Below are experts of layer 5 (counted from 0) of a mixture-of-experts language model. Rows are named router (the router's row for the expert), up (a neuron's input weights, with its number), down (a neuron's output weights, with its number) and show model dimensions 0-255. Each number is 128 + 24 x the weight over its row's rms, rounded and kept within 0 to 255. Numbers have three digits each.
After each expert's rows: a language model's description of what the expert responds to; "raises" lists some tokens whose logits its average output raises strongly, later layers aside. This comes from a sample of Wikipedia text that the model never trained on.

# expert 36
router:141123111113164135147134129189128128194136091162153143085096089128157114086098126087133120115079103101105162146162109126096140136139105089135152168130154112134151150120144110151117136149129099151173091100123139108092136132117137133117112124120099135147110133102127146094102153120155123109127175122112119159155115110153095111162146138154165099102135142118148167138110154089134126133187071141148145113139181161111134117152126091121097182106111118146111133146142074130103109131089155073105132132129069121130114131117124112090146132115102155138152100145151117136080134125106128114149157115138127157104091101129161125136124140123110122092124096100128159165164126120146138149115097164148147161116089128124144134156094129151159150102162108187104102134137134134127130112150127
up0:107136107149153146122074126157129146133146084093096134126164147136165152099129128148114097139091099087128127142156149089112106111156160081113149099154099120118121146153102119117087107163118142131122108150118145136140126106146113126110116111113098164156164162086171149105083117165152153084113131160090096158122125135128119120138135128124123114128127103132138129127166138089145142132104143136122107101154118123087148111081054135118144178148130140130119140141109137102081105127121117105119090137118094120134121145072129160111079101134139135112127107148111094138105109090129104144140159131126149122098127095109167108145157078177128130096139136112126167087162111080118136122103095117102118135101136118188161140150109119158142174125115115152073117145130136172118134134109095
down0:118127122129160061136141097115094111117176153086121105128132149124192129073138159149091134143117113084156138131152145148136119097128091106153114156057113095169160136111168171155112110136121140137148131107123109114176143130140100139124147140131121131158098188146138134114126130120165092123155113134128126142145096132139149117132132128089106131145150160126121130150152114114168113116148134144115137132142108159135175119153132157085061163113141110110134109091145105076179153089107106130174119125147087136134132177136131153109119132108127135110155127091125092096123150155126101136103120157136107130075098130094174140105090134125150105103127085123128143096100187106140118123109144109155130137133092095113160105108124121188138104114122127117117121134141109106126116124129118
up1:121128091139158127121102109166118149167112124155114117153178106101134122165127134121102104094152142071152115153129124136077122145112110135095092140153097123155127146095164111163127145105164140196134130086115138114121113071111127133129090109133176123171130135137138085059080113142136074151106112127153161138123117163157119106165119146153153126122123172129085152123115140099138128142142138159138144140158104143150188095124117099147134148164128152115142130120103111157123147068116132127146164114120105142122116136093162152165105150151139075165077123137159107126134104098158121177145117087147132096126140111123108133124140107151122127134120112137138104109158103132129154135140145123129150102109117118143090144099105108161119166113128137111142166156152086105133157101120112
down1:117143087149089127128145121117114117167134123099144141121119172130127136125096119090090126127144135125099116104167157117127127066058126093110111094115166115112094125085146145117060179136171113125086117110150151148117115127098121138135127076151101136101097127147141087105112091171106160096158148118107119180158108101091142130145117177175111098132131141158106129135109116176112155089148140139112147138120121117111111161134136165116162071152137121148112103159118135082129140145094125135135126165108159148121104125121118137130140107188124124135111120132156088160123103121125148130133146092110161123112124073135122123118124176167139097137149158145146117159143138154105118144123129120117126123099188117110099121165082132083118106136097114097135112147133121133134121138139139
up2:111135115138161174168139099133118161133153156137129115114062119156156146135151172172139135137153145123145118160180128117104124102144111100164108151107174172109104111119160138124131154128138068079116123108176133161115103174121144113107112125144107135119113116093115144123138165151091106132111194130137135139184133141143143073126128167117157145122159145135147115170099116155125131163151153131121128163101139121166140099126134163132106165129118115130099137108070097085097135139093130156085132173140138135124089122168123134109142155106130177152143109118133149161159158093093161134167128118135124141136120127149126175120117102131098137170139161128141133087149127127129144123099130168094132090133133143113125148133125115075121121125110098101124153139138135179111146119123137
down2:096066153090102161187140130137095150129111119115116168097120122101113147140088079181117116141123137112138122108139117139145089111131157111132112099142114081178122098145150159165152129128131127140117132171142118128127088127135123095117115137141125122140147138151146148144168164105148130164105144065101145125135132143115113142145150100116117174080119144114143110153092141125136146138087159090172126118093115136110097112115138118139161092144147132109159137127151105101151127150124079059128150130125122138112141145109126080141132106113144164073113162166141087116145119174174108143130167105150135162136086132127114136115140103135123112113117097133112119110136095174172147135138122157135131122104118167135104126079162127117138142143123143150129140087187154089119125098113106
up3:123115087068142131097150127099109107143086151112105115115122102149075064171115103136150094164112157117133157096179153132144140136147133131097171136118132132090103129108142124114101096131135138131170140086125142138075072114110170159128165110132106137128098092096114087119089146133147136137124171127118158113135156126150139122103187104154135145169140110157131111162137145154130095170097123149162096136142150136104094149123116153147136095115133136140116118141148138134136139110090139121161184126133085135150124138132144162166082115113083131129132138109106152154162140101102144131076129159093096180120126104130108103092122133134139165096130113107112141161134159120114149143110135142125134106119134155135120107126140131133144135119148094110140149136151081117140161156190117
down3:169140043163093150138150097142124146136124197090137114122143166127135117092189115147156157107114114135135137102128133107112143127140146146126102167132121120107113119097144116103137132145203138111090114162095104154138104130113124167138149120155126129089073123131094131102136087120123124145122121149112141117098109149152086080150143141133114116112111129130138135123131146138121138153153143150113100116134121170113109175088117150156104141122104131144120132130120150144178134164138122112148145105133100109130106138101082126132081190090159115106112076153144101115122130115140114115108114079147147116090129143127088104114125125117169138162142134152102126108119137163114159135104140110146112096129115133139114131147131092162148145113114120156132183154130196114125152161187117
What it handles: Words in Wikipedia section headings and topic adjectives, such as Personal life, Distribution, History, plus social, military, economic, public before nouns.
raises: "about ", "in ", "and ", "on ", "of ", "that "

# expert 31
router:098123136118130135131113127114148072148143111137149084134131137161136107123120093185198137113139152148129140141153100058133157130119092112143104174166152143143125160172140148104124149117142142126173108139163127154096118155114171118117114139136159148092121100073110150087108087124133120133092141155127118159111135142110116123118151108119125093104116129117198126107140139095095128180090131161143128163166161126089125126143127113134143109147156122075129114182132102156126100108088148130137142133117092106139107121070130097110127131110094171121086150146147145125121111136139158104142190103138161162118120137133176102141155112143139111123135119116134092141148115143139104130137105135119140129112173155151152171123120134100129162113140151115125114116156093112102133147080114
up0:135153125079126174160138133113116105101177080148152149125140122073134096073124144117152128098094090085146096145121128105116171110108098143128163127145144144153148104122152114140118128119129133163169132112125068100112144137104116105133066161159144126108113165110126112139131124139126135138095140087152132111156118104139094110097102127124142105180141148144123139131121146135095084134140125104159146122127142137160135102130102138125110126144112145141097126080159129061103115117181131165123177120129176119088142131095103135120141142146133094142128127105129117123140081124142119166144106084095136142156155153153150146132121134102170129139096155205109107127123107130147118158129097131111144142093137142147121109189109093150178137175124133134152153112148134107120137119146144
down0:122120094192170108118115140131161111116135161093128126098096139113120159149152127134124115121120154109142142134089107116137108119138087132111132137139134134156089139121104151127150174112085100130137152150094123111156148107118140135128116129164115113102120116137137157122162090161112116119130104119088128155183132153087110130147090131133123128147132136114135166177170108087112147157110111152128117111071134118164089137148168119136165151140141102148088128147136195145130084088106140149109069132120140092141119141120156132125118116081177096135130148139104142131197119128150115106117113150102142143097108087134142092121108168188109135125142098084113105118088131111117131137163149123151126160117144107153128124141156077132077105126120131126169094125102159096143092136103134
up1:116145149131133101149130159148122107133139125125144123094146156121099135089099142170125137128123146094133140105110127140182114096115114138139160136150110144157098123103131130115126111121150144113160107087101105083104099138141121150172091081135082156052154113120138128124123154151132135127110093123153104140106144131126154112155121144149131082121147146066150111137111144122094079160130119154115113091131149098141128104115160124092098100165063123098144134138142119136096173131105162104146128132092113195101137124125109168112100145143130139072082153119129158128124097131141184124115122133154121109147128129169172150150139138166151119132123102138142118111089082156108129142182167112118138136105097160123093096126165108167127143158122108101132109155159163132124112154119126
down1:136140191176142137141163119117121136137158134122176120132143160115123131150115165138094186158148109151139107133114111084097143132180132109165131127146133165130136080136113155128143139141165126186139117174141155096126129160100140143126143154126075142153139131122154159114153157167103119157118149151139134133162136148111170114138117130171116152116117202102082103144114133161175148110157105097138101090161145136126147119098135137095140143125097143114117148083116124159123108106141141116193129158145146164132115079120121133134127081131158120131139150150072112102104155104143116137115151108136120127133108104150151105129143122121120160146118167158149072115125150073108128131085110128126133120169126145139122160132146139124135123127076130110110130134127151114156158070150118
up2:114168106144077112114076094118107117103131126095122122136126095117120106128146101098115083119096151110152144155152112147142145182079105071136092143134088121079134136120111150144117171177139128191104097138149141088105121088145135109110148133133099135141125132146125121115129129137140152154153130087130147143136104158154135112094137134140178117114121112113124121153111055122139107179144143128131118131114097174171114162137079163116162116167105137168114140104146131134092140126103148133127122121138113146132100146158110123139188079130118148173086104145119116132143145152114182114138129088135119139165111115126107099124144126128121141125115116117163126170148117125100119109137111163100188098124155145153143135133138133130091078137129147122138174140124075145111101136134140
down2:120118144121095156145156129083161130112146107114090139063139171148130144127097093139145111150092115143112134116133112080142094116088143145135176128175132127152114154091162127122153068109137102132110152103095109099154150172106167142111174093105093118110127145115107142147146140091153116127138086137110156149125165144149124149165134165109135129157139086148128109173112121130086116097149134101185133123128147138138154096130129071145105125121122119121133121127155128148117118143125105128102107142155122121176137105132151177127147145174134153084143145147112171097140104128106132113158154142132104127153136142164135153123144106129114134156091098148141134136121129153115138138111143149137086107096105087092137105157133177122104210151110167140148125116163158147117149134123100
up3:114126117115145146107099133163115090104134125168171119142090142145161114116144125165120104162144123125143143137132155187083147151099114087135114161145115134189148147133149145122150111108177145091127070117136100124158117158145090162143102132087093113155104140134132105117106135115125119085121149124092156114127117139147137133132145113149122090152125139140115130117168141185125139121120113113122135136150137147120142152162115118070064122144099178172150115068098160155132113164125127151085149123127129106094069097127127139151100171152143145111131097171156152129146155103153150157112130169150168118113090092119129119136111147161131114124115138140146123098130133107124123108106097125133140157060158142179126142135089111108143114147148134110100144148136126138118123106149084
down3:164124121125152104146154107157139101052135112116122151174135089132113164111094099114132100111158130103146116133122097152133091166156165137146159108123151146137084122176104059159108140110154162156137152127160137132147112099097133117106164143135129149119112117141085125101164109160131139126112103085176163101121150106149143091105130144105057184112121071141134136141134099103107144141117143151122119120145122099164132101129113166151107079096120125119152113134153146117121155115101167117124097140119123135120147121164116115155144141165150150122139158115132138104173146149194095083145127158143135129123148167119150127131142131152105083115122115122147117134091137170168133133133128131135107094105147142125146130100127102166165106164157113108127115164130115147135132159117151
What it handles: Line-start markup in structured text: "- " bullets before fields like Born or Coordinates, == section heading markers, and line breaks ending infobox fields.
raises: "Location", "Background ", "Publication ", "= ", "Geography", "League "

# expert 33
router:119128121171139165122137102130106125192173142167138136115094114159139150122102131126160156151114115137131076120158093078110148121136114100096153173141124132110141140127139115107123145120109102158124099130121144125093099096130146106137109125132123121090126114150113116123101138153199099112105188144130103147143144104129137124124128134143166127107156144117173157098157100085128150159142094110100112176165112108113157129093124078146091142144141128117114166125159121129124119077110134109139124088132112186126120114115133108089127136111120144172117107103149158141148086123111134096153142126124113113156139109097159143136138128113165120120155135131189118096145082115141177145114113148125152115105159186132113128131052147139132140140122109159123157155098081127123169097146121
up0:117121169115133118157106141129135148120165116116163142148087147083142119146129096121134112135123150115129121163110134140163152108141103112139125127133101064125154142089087131094083153104140146104129121093145121122132133130098110104091120142128145151115093078103093125126160109152156132124088115191133092109147144117165137084117207143159166176141082106145142137088100143099112133137119161138120158170100127104104086129139140129148104092106115135123131105101151102111102139130128141127117106082100139140119111135201097144125109088124091094101098150137112117114138101163186096119151130097138144133098171142165125135169129175108103096123124144144140120153143123147132130138096132132153102132133138171161121152171136099145096081136118165125148159120120130118143122123125121
down0:157178130146100114129138114117104146158200175088111143150084116131144116132148136125089096107115093111151126147126125159120131144164119134164145146141143103131157157122124161117099143145151128149133123125139147102114098073141142149115143158123129121154138146078130151125115159098124123110085085128135125115119153122118150169117104131115144152114105099204143106143111105146148141125108113121133134132105135134134158108111111150067099146136127130150116164195164132130168080110098139117139123177129143136132114107094080116180120144164107136094127147185146161157144152087167163106143161136142153108140116102129128120100116075123171116155115139149144092149162112141118122113105154103154153106124100148122131116089122160131166157109121161132125171101134123087146104132100129
up1:145183124123145105130120130112116130127146101158106117110108123113127082130116112126108100157146113144139145142097083072117102121099097131098153121149131116133133095124099134110082106100107139128141128159135114137162118130131119152092144144134101124162108155118138132116070067168122103143069143140179115141147136136154127115156094150120157142081103143126150105061165150145108113144118128140141121122125166116138125097152108127159079105139111129135134162125151122140147132128187150129151129117089139094154109165138135131139113131169123131108117089111130129123177117152118088132172146133139096160134131128115102118098127139151200153048138147193122168102093179174130120130104142121117101146144133119135079145110147118137118123126138130152134141149124143128102125133193132
down1:141149131101124127134109114066118146122130142111158085130121101137118103128125124147102182160159082137139135118131169151111170151131134112136100128101086141140126172114166105141103165092190145089110145125115174095124129088110131113134173083177132101140118152101146179151098147101129135140143090141115121116100132120111122120120090121170123130154119148155138126131154125112102147140149086189160137138125151124144153152121126148116113105085142145122143157113098103110110153170109092123115138117112101131127122133111116143113088146140162125149125078092090120095147124101174106114149169147157089087116165139172131112191138105125081122134117150143158117128117145120113169143104164113153133109135129087084119132131112103129111156123141129129120100131078126124137081140102107
up2:132077104122143121134116151125116113100139122089114163133140143141158115112121108156164143128068085078159138135118112134138108167135138143128178125152136146092118108107098148118123115093167126151129097092143150096127122138104139154141114145109106118135145110134137134086165135166114128121102145113118149126156119117141125133143095095114105132149116119160110167120102146079117151104090114158110105116111148175142120084152154144116110114121146110077136120084169139132117107161110159129095161117103176110140108130176083157135091092102193116097121110183097118149129106104129115097102127092114161162145096103168137083107115131142102101155112087128144158166139089119109126122140139149151115119076140155162133131135163149124131092116120090136165109124150111094108138124149091
down2:114136094116139160081134127128103094104112123103162155102105089110083127118096093141131112125103142094120134120146178142115115103152167143147114150142126166162120120128185150134155158142161128134153123147118165073095147148135129145146151124103089137142108111099129151102099091118129126109084080120167116085144142133129125125103164102161099128133084142177155123137161157131157135166105074111107126101086104127114160109147079129124119162120121111130173130144126157129129140131099128158108142118110102159147149158143149099146145083127137119093155195123123109130140119103116120115136113120146112160118128103112097124134136130148125138152108171117179135103111136127131138122189125108153140171122164128153121131177105106089128111109153125184144082127143140091109138098085136
up3:079124162100166107090156116158129108161130107121136141140110121173148141084126111151133137106119124074127156150124076161070131117114139101104159144149126131129126166095104115125109166079144122113137120126174123133150119103099096108126158134092146146125109145121121108163137139150072170143152097127145101110151171080170075114101081134137160138129099148140100142149119153149115139103132130131140081068137139149145099110144138172136091155156126110154131158104142131105128083091108138158110109132125085173127149172166151169114141148096118148136133101096111135135125093149090097126138141085143122111124126141127087141071129129115110165132138119117116132101114118100112145131095130154099123128114132116141125148125096138158110125156129127124138135120179093125123080161150140
down3:069105125132100150119110100146104110132113111124087124174096147142099164139179067171125111103176090152104118122153172153124136126162148157103124123136140155140126124123155164118091075118156108130128082119145086152124160108120108158124173111134173136120111123165106106102147111111153160184098142087153146145120123103096126175106144127122112163083124115125120111113120127135149148152165162084129154138117155127092089108115124133106119119157118136136121100140156134081108129153106118101111110156121136115097108105136128117174131125076119143136118163143113144111107100128118146115102152124156107150132095110135124136143129137128144157134166119177162137110140140107133145106094141147092103125095142143126149125137125136077094141097070152099132096147143157114154139107177089
What it handles: Dashes, pipes, commas and "to" around years in lists, timelines and tables, such as 1996-1998, 1771 to 1784, | 2000.
raises: ", ", " ", "| ", "201", "(", "– "

# expert 47
router:113141106141108137144120131175133142115148102125136095113087101125150125116118137135134142127088141157144145099177109096113131088111115120122107143138118144125119177138136144108149131115130133131155105140113132134113122144136133162101132172110089174109122119117158114084082150140136121118124154153044130106169103114113107146186157117106120104125175140111156145150113160145110152149125099124158108156156154124081153183094101111159086134083133086125140117109133102160121101113143138085113115147117094133141116133099125149158125126129107165169148138123166114103073119192115127125169130109160059188111141117129145145130166130151115132108133110118107137180156114129139105124150126134096147156110123132167118090132098129177128140110173161159095144127110146115107122148130130
up0:136158135087080144160166149142119136125098142164150123167141129149157052110140145133132102130141121149108153158148143141088129100084119135126092118110084085134123084143156115093123127128152141084165113101132104122095117125086128107134159158155114146115140153142123170112178139132107124128096111166128112134173082163135143153100143100113132155082127152100127125133118108128128144138135122103135139121113077111122109145117159066114124124173117157139132115150124100125081102162136152135142162091087145155141102104119144135119123095116118141120115131112115108161140139112175119123106127137131155150099128127137152112124096174171110095161137080161076174123143120124135143094153121109094124146152141148142151136141142132076128114117146115113165141117132150053155145088141113
down0:134140144150104132145162071110119148109129122141171115131128131101165142136100135147120129146079128163141119165132133155076100143150105128146110133104110179129126134118099153133172110128104124152099120117164117117099095111098142145106138117137121127138109107115152138173125082122123153134134102129141108136131081132113152131144114174163107128093126126143128173107130106109139127123083122104091124074121126094081168128102090150142067088160153171093095126137134107085146139113175121122148194101143137124142125159110170130107143118102144102124121088107146116124129143150157130120156152122135147107127108137130117139139097132127120108128150120077134096135086142116157120105102130110155129121180162110110121118085111153183136159142089116148108141124118094086146088052112104
up1:168107095148171149123154149165131129098164121108110147122088087111125152127136123133114123143174167135126147126163137174101162099128103107080160148136114132131121110160140113125135112136130120114119110117139096128125137146140120131112097165134133117128143130131141147083130186153085117156105113124068136117132120132113123139157145141132118103160129114106145114174107165132142138126191154081099122156139147133076105126134088097181130142111122095148144119099125136107118082172118122093156153126119158155152101146109153176167163120134180127124139081107131127112092139145137165098133144118135145107172113101133128082149144124159082094071082076131137142146159082140116130088110107125133139140120143123186113127155096139130117116135121153119106115159117141103125122157131083
down1:141152122140134153164101099125135152084128127096128114132140129134113148116094089132115109119187114121130128169117152109142171093127121126088075130079102155093123142098136151173124100153141115102107148129123160129127118144139107150132140096161100154192132103145121119157130144095144085128108086123129107117145117142142146142136185110077116143161125113104148117115111160140129070137150103172113095115123096176100141128137101135140142134163161089118127140104085115109156132126105135129131157175147175078123133132131144152118090146109115133097110152156129144090155160124109132117119071104136110146142141114121129113079093071139159117121138114140144091108097127102129128174162157081123117176140143131128158095088144143080111165128137131146132125128116139125112162111154150
up2:141116117110116173157156135127100144122137101129090134139157120100156154122129109125087156100128149120126088145149100134127093075147136162108123144164123116126106127122151121115124087101126100159144149086118157060155114101137102127110120131076133088096114136194099135121128164179097128119098188145134108101147186103144161136155127146089091133108132121111078133137093091111112148110154163179123137099159159142124145160126121083148093088112128117130127141116114126117087103133141148143134142116132130139110160118142166156156151145130140146111105132140157129131155105142153123091145137144157121104110153141078135118105145100135115142140113159105184120159149093143147132114124108145143142100106090167148133059103117150104149122160102147172130120139110129127088132121105134
down2:077122091154134130105140145104108134173112134104104119125113107108132112097108129148135168122110090117115119148162142086167129125163120132118141138105152107095149137119108114157171109129126111200105109095160148156123090105163121161126113090135150096154067139160150152146150124127156154113144120140111143108116159131130160128121126116159087106146146161145095132158155134129139138095162128122158115133101119087099118103126132137101163099110088195119098134139119141131110149162101138172133107171134092117117174115108120102101146138128135115147098121068171139124105159118124144152156122119137155126155126129144114180151142178165075167146119139122089161138117117156130073143126141133119087105165150108055149123120142129139124115142098140138114122148125146155120149105119142
up3:172135102143121159120140105153109115121141120114122116143138116142162175133132115133130107147141141144082117129169091152111149104112136106158116114111065133100178162093140095130120084136115138109150114090139142137150147158122150130142127131101152149139149105115116117145114120165136106132102117078134174135117134125172128140094175160125106114061124156109150095116180163159117111126155147140126144151186126095135108133118093107118115118114137128167115077097140121146082137136137113116113128096112127168177130163082171115152139150129125104105124103125087112101103142117097101155157160133168139146133124121178108136155151136140098134153133106129087106192158118109133067146144119133094133154094135156164132092139127137125138109129121160120126129120056119159122112128110100
down3:136157148160140112104106151194162159149102138112139075116166116118102107092150132154137091165127141146127143108112092127128106108124083120112119129096142182130148138125121154111174116124114112146108169132116113165133140136145134165115138142125118187149185119147118118112110110122169112135120112143157125122152151137139129120145130141097124158122079131096131117155144135116142132102102122147099100155137121136098127131147106133123108167085087126103140065132124111089116077151153109096135129169126140117133113125115163150144106162121124137152167150099120128132111086122112079117124122135131186133112117064131125114130115110112105185082097137118115129120134132083133117183098148139127183146133137123140147108169114123170142162096108145115113119165117078147101123174080109
What it handles: Words and word endings inside names of organizations, schools and societies, e.g. National, Historic, Catholic, Numismatic, Organizing Committee.
raises: "and ", "& ", "while "

# expert 55
router:121125072151138143152133092154146112175141171146155081098115095109107119117121143120147105103116129113130105105169114101102157109097098138106124121140124106129113132127157102109135143140132146157131141103121120143114155135125122091111127144106098119109126136145124098097141115105176099135110171201140118122140089106119107140148121145117122092111161140121141116094066146091077087094162099124119121157128142150125127119152129085108124139124136119079163106180135095141089115127142173071123111111126096101110105114154119120070137104106110138146117151117144148139099114141095074079167129126079114138124134122101156152148114144097143135113158140100112135152075094141147155146120108168171136123083142133113088129142105130137122159118130158151127150153130091161072123126122127
up1:124107089114155063165137132110145122108130138115129156144178104118101117141110059118088170109141129107145116109135122129115110167150176120114122087154112137112102080167131121153075146126091134144161112071121115156091128129096159152123169127109175122118167117134143163160134125116124158134119099183115091149150108113122149067135149105103118143115085143108140137167112112122109107150140151136127116133096135107149129113123135119108139137126125112139107146150126164131109122153114111107132165124105138096130137125127127168189140105093130074113113148120154126156118141144127126143123139159074130116126140107141150097082165135107145123093126137100110124127136090127119115098110161162136144128103108112167156140120112116101122150133162106092203092097172139124143172114151119
down1:110118114134138167090163156092137127145109141144093109099143109128080075151141091126074122096123145107123112134137151121115106150159133124165115088114154140107140117144090128095144152133164138102150129105135160148124139092132116128140102116152164134131154106150107163083099127131183105102101138133089158095119117139162098140124103097169108122194154134147115130137112141136162158161141090105116118106141145151132106105132118176173068119158126097155121082105095144142099129083144158120123121134101145133114119153113156145139126110124143131137154068146135115107126151143115142155112160114126149156090106126116119128100109147131170139143187112128106092146140092148090100125094123144088138084133132128157128171097153080153142119131158128163175140137160124107142140152146130
up2:102153165132121147156155131097130083122124138087203104106128099142143121136127099107147117123189130138116146133123098149105131127102147130142179108114163135166127149128151146128114090136138127136135067084123069127153148129087095142128133131096148171138098107113119155094157159131158138178119123118128136142137133108114081133166121148117106105080113082133156089145086130118122133149105149106125133107094147126121160136134111148123143124124142104137119117192118103126102102101125102131171125120172139152069093153114072127138142114137143139111138147142135147121134125107118123111088137149158161145138128126128139114176089126153143105119143111115137156109100142141120125147149156118106142113107138100101118164070060128135095127154114127104125129182074163101105104127117101
down2:134116171142124128167126166174130120109125123148140143149162162113090173132159107108141122082161140141113115144137133149096143140111134102151168103169115141121163145130105128148124094120143165111061127155140106096167168139132122144106147132126121134098108124141109133132139148096141115157149128054147130104148130096119133146079177156118137116128147109131088120120090157157071135097106152125139071130181143141132128153145126072116127119128132109127170142119116109145133118122115144109126155123165120114128128095123168134092127085137162156118125119118070125123138120110106108104165149128158116108158113113137167085136106154138123107099124110149170124137161158089122164147108098093148148132107120132141125113069185079111096140108117167119168137121104128110120165113122152
up3:147122117143121163081079118184103149112137089148159117142130140134101076134139072145094161137127085136145114152125118171154133124113144080123154128129127113122106156148137122102105118154146098127179113181077103103100120150150103120120131155108108149160140148115113132136132139108142117116132144132097116119121144175133152130134139119115137158151146100135180139156134151100104102159138106149126156147135145134133163075197138182128147108172115121135119150127147105162106094163077114108106118136125137152109100137124113072168122104141152104115128111110132069130160093126117130110150128168102121134138167146139115162139071109112147130165119142163150139102144128137101112129143148143146149106148126094147162108103139121131091122141112137118138135169174085097089115117118088
down3:119146111146131099094142101138162141156153182167135111187114133155114151106176089166158093153126108121147123100137151100101165114134132146147132090155118110163147132151162155125129134156203080109123115149150122112158124142159141159066141116099070130154132135136119107118119109138101125153137132115104067108105123134122113130110086137137150129124138144118099158141159117087148169096120124117137116128126115158079159177117096158136129108093116124130127134127139141152107145163095107152111147125136109138136178119144120077126121119111176143117111173166112153192092120086122126086151150155133124109133150110090159178154137170142149126134110144133120141135116124121149117129134155134122127118079105131073113153123126140129144135110098138123112101135128089135105141112141168
up4:088108118137139101130141097107154146143141115152138094167116122120132117136123106194123131119082096135100105136164121101096100127153122131100123125179147164110136122123163104125073142124112082124121096157157161156117133148141103147133131085109111121132107100144142113111138106114126133133132143138123109122114119122137123094165109130106079125121173121126151101114100153095144116164132136129124155211121133152100103086148085135114079145120086127124168131119149123174086150083150109145145106166111162070121126142177132148142117148140120108115121158092104155137071160147133088125161138145081107139129149113106162170077125158140153164104137141119110149168141091135129152158137121148126125102115130128119157148134155136109106131136137146093140131153150107165136102141076158
down4:149135143083154134129141135161168122103118126153136140119134112139188102165122170143174096134117121156133154144130145137154097138125084142157133111144175149127155134136182131134125135152108154141153143165123169119143108132132084162136113161136110118138119120138086149150107130156140116110149117150141159148145128145119135142105157096125154115123126096128124103124106121102136114073150149099104142135181120145089109214116173103124157123131111100134115109120135071089075079142090138139107103109130136096102138112120143106151171127121127143130161140154117124116114193112143127094141119121138107126125092116154150150169146120122096131149121111156098157136150103170117153116145108129127147128111117128085160106135166144155116141076133129123129133168131063150108076142143075
What it handles: Function words in narrative clauses, such as to, was, would, not, then, first, later, been, especially before a verb.
raises: "also ", "spec", "con"

# expert 30
router:112074104173130118153160126162104115150119138174140136086077111121131130125062124116145138130137160114124125087133110093114149114145134106131151159138119116103101109128134120120145153139174111122108109097145113153160127088154126110122161077144086126136115138144107110138100112132110122097120167115115125153155111112117110099105130148125140108122136119108145135134088132139094108185117125161081138147140128102098161127139176110159094091085103117106118070152121101115105164122117138154127148106120065103130071151080136128136100114154138116149139152128151124112128122126129140085128162072124084136120138118084106126135154145150175130101137118090127125138138098153158124160120148153126094145128134155138083147111071163132146157143188138101131168138144078118144112135108131
up0:139177115130160134142153087103067113179133099100109145127122127085130121104133089140126125125120160135137165143162129099143141118131115132128102143118127135155134097085097113166134121120132090138158122120131143102162165131117115142089131153093110083140132088119075094129152139139086142114138116114132149168072136123159115135088153183100120099150134111090144095139140135152130120118118096149119142149150107117113060157101139077114109117128139128151144105112145129149154117128145136186198084134117144138144165113136140138137142129155112124092088157195124152104134169145132082147094133138164140136106143115107104127124112133098127143103127148132141085144129125132166126125087140115136099122124110116167135124114173126168147112121128130068107105163137152117155129140085100
down0:136091139132116131121096122167172141145116105087108115115161159112151084133089191163116110112131127131148121111121151140130102095103160143153132139112135101148156182136109105087135177146184151144127103119135174122150098129124162143098142180125125149085089121135116122128086155112126149142110115112115081113126076152128117128155107128111128152145131153142150121146132122176108158141157174066153117121133134145121127162137139140171122153152118127104156156120137101118123138128107144160119143122131119119168083125145084156094075143141162156151134140093100102121088116107120123144118093110126119133134163172143135178169109130136123141131117097140159102145158145105135143124147104169129129094155102143132086147077124096101129154121113091110159131138128157159175139158149132
up1:113156114153140143139135124102067119127108180093099128117119080128124121128146113112144084132118113119132147149130110122152114112173152118084098170134096160162146143116117153087122099139125113103134135134083145119154134123135122180107134133108119159124138149138102097126149113147065111124106121147120096119178133105146108125113109119136116144054134119158163168130076161182155141108127099158170114085167146136127160125074091152117122125150101105105142078163150133137151094143110129113142140130115087129113122128101108133101143160121129112093129166135107134143138154136140145092147182114131189126090133086118141120157103118125169126132102133175156136131143146182106136082139094142130115127111126133141109105103154112157111147137138141108084116103092116115148117112092115
down1:197167160102135164116153139162134122138116124165144148131116160158093120112132133157107076109120101127102108119099094165102160140092153138135174068128129131156159106161122108136111133139119138132107156137135128127157119122128114105113098130116116170131153160091155122124113100094128145146152089136122088129115087155125133143134157166145166137150144138134120154111118106119122123129099066129148078093149116146140127130107118113120151136125160140101086136101154131126113122103205122082134156121180094166144120162128136114111128154098159110170126155106087154118132107117119092117115145133119166150176137096135095188117121134122098114113165106100136132128170138139105121141103122102114135115127139146160203127121120114128113146169135112172119117122099100110141149152104097
up2:118119115107088126123136115151169104122105175087169123099079119157166141106099124143157163118163104173158138098145158116080159133136112152126108132145083130123123144152155155126140199085132134092149106146128113132150141104136101142136148135165128133165107094156124114129147092154131111127137123107122141122151122124147101122121110111127119135117176099165135157179133149122105123161133140171103144125081151122104145118157137172138119150161164131117119103137117177120119136113145128109140135115078091124141134131096119120207107118112134126153146155136107130125150129133128111129110120080149109112125106125060100090116142096125137138148163092135084156162150079137136113132128090140115198139156133116136145113130127126143175169140168137142133144109080127123143080139125152
down2:131116104175126125138114169123145125100165138134136149111159133120128135126139117114124096096111111118098098125118142117149122125124171099095109098117158136159130129146120104166120095136077121129109103122178074158119120178100152181103124121116099106140105123090112147118086164109190151121093093076092124107141139114152158153105154122100113131117115149126174120145106127157089101106133173091122139153121166159172071115136133118096120097153138148151142145092143117148111131099173107143126161155120108151132114147130110158141137112123095102105129122139156126120163123139112091125156162175118162135114143166138156142116094087127130148163105161161130092111083116152118089120091131102141119105076110141122132106137108109157159103118115151090115143138143126126140115080164106
up3:146111112157122156137113105129101114153122161114137116173104117120117107113113146088074162176149153128166108139167084147091123130109118127133126101142121124099129161106113131144168097149158147163115146116119113165112088110117132162121141086154067104166126094132180195117135160113153124114144130150106140145120102113113105123127105179140159091141163110121140093136112102115105113131129112138186145135133119131088127154116137124161112082117077126091161136121108143119116153086111093129138105138110105164141152123129115107170130118152092084145137096102125147133128133132170153139153146103156120166134159074086126125139104106120110118128124108153122124155112131131166125107135163123075149091108127136158127094166108096109162139120130135146174168091150126096110119151146145
down3:123124138149089165102094087141104129122146122105113154132128140122144105110090141115112116141118105118129109136142096111140125140112130126129123139103081108129113104084097083143140148074150103150125152179114107153116126116154139092129142130139134140144123149132083081105101133129134130151149108147156132165113135122154106081132099141129124121140110127150147140128142154095156128151103152137118118180148128147096150091122144146158177119141112124116134110119123123120157158133164130134112142073116122135097154174119126130166135130124139141126133117159177149111130155108104148152107139167082121106125172100129140167095155101168121119121122124131131138173158019116154095123106157071141156124150114149120169138094154144124161067110131163132117112102116081156118067118087125
What it handles: Month names, day numbers and prepositions in/on introducing dates or places, e.g. "died 26 May 2002", "born in Atlanta".
raises: "197", "198", "196", "195", "199", "202"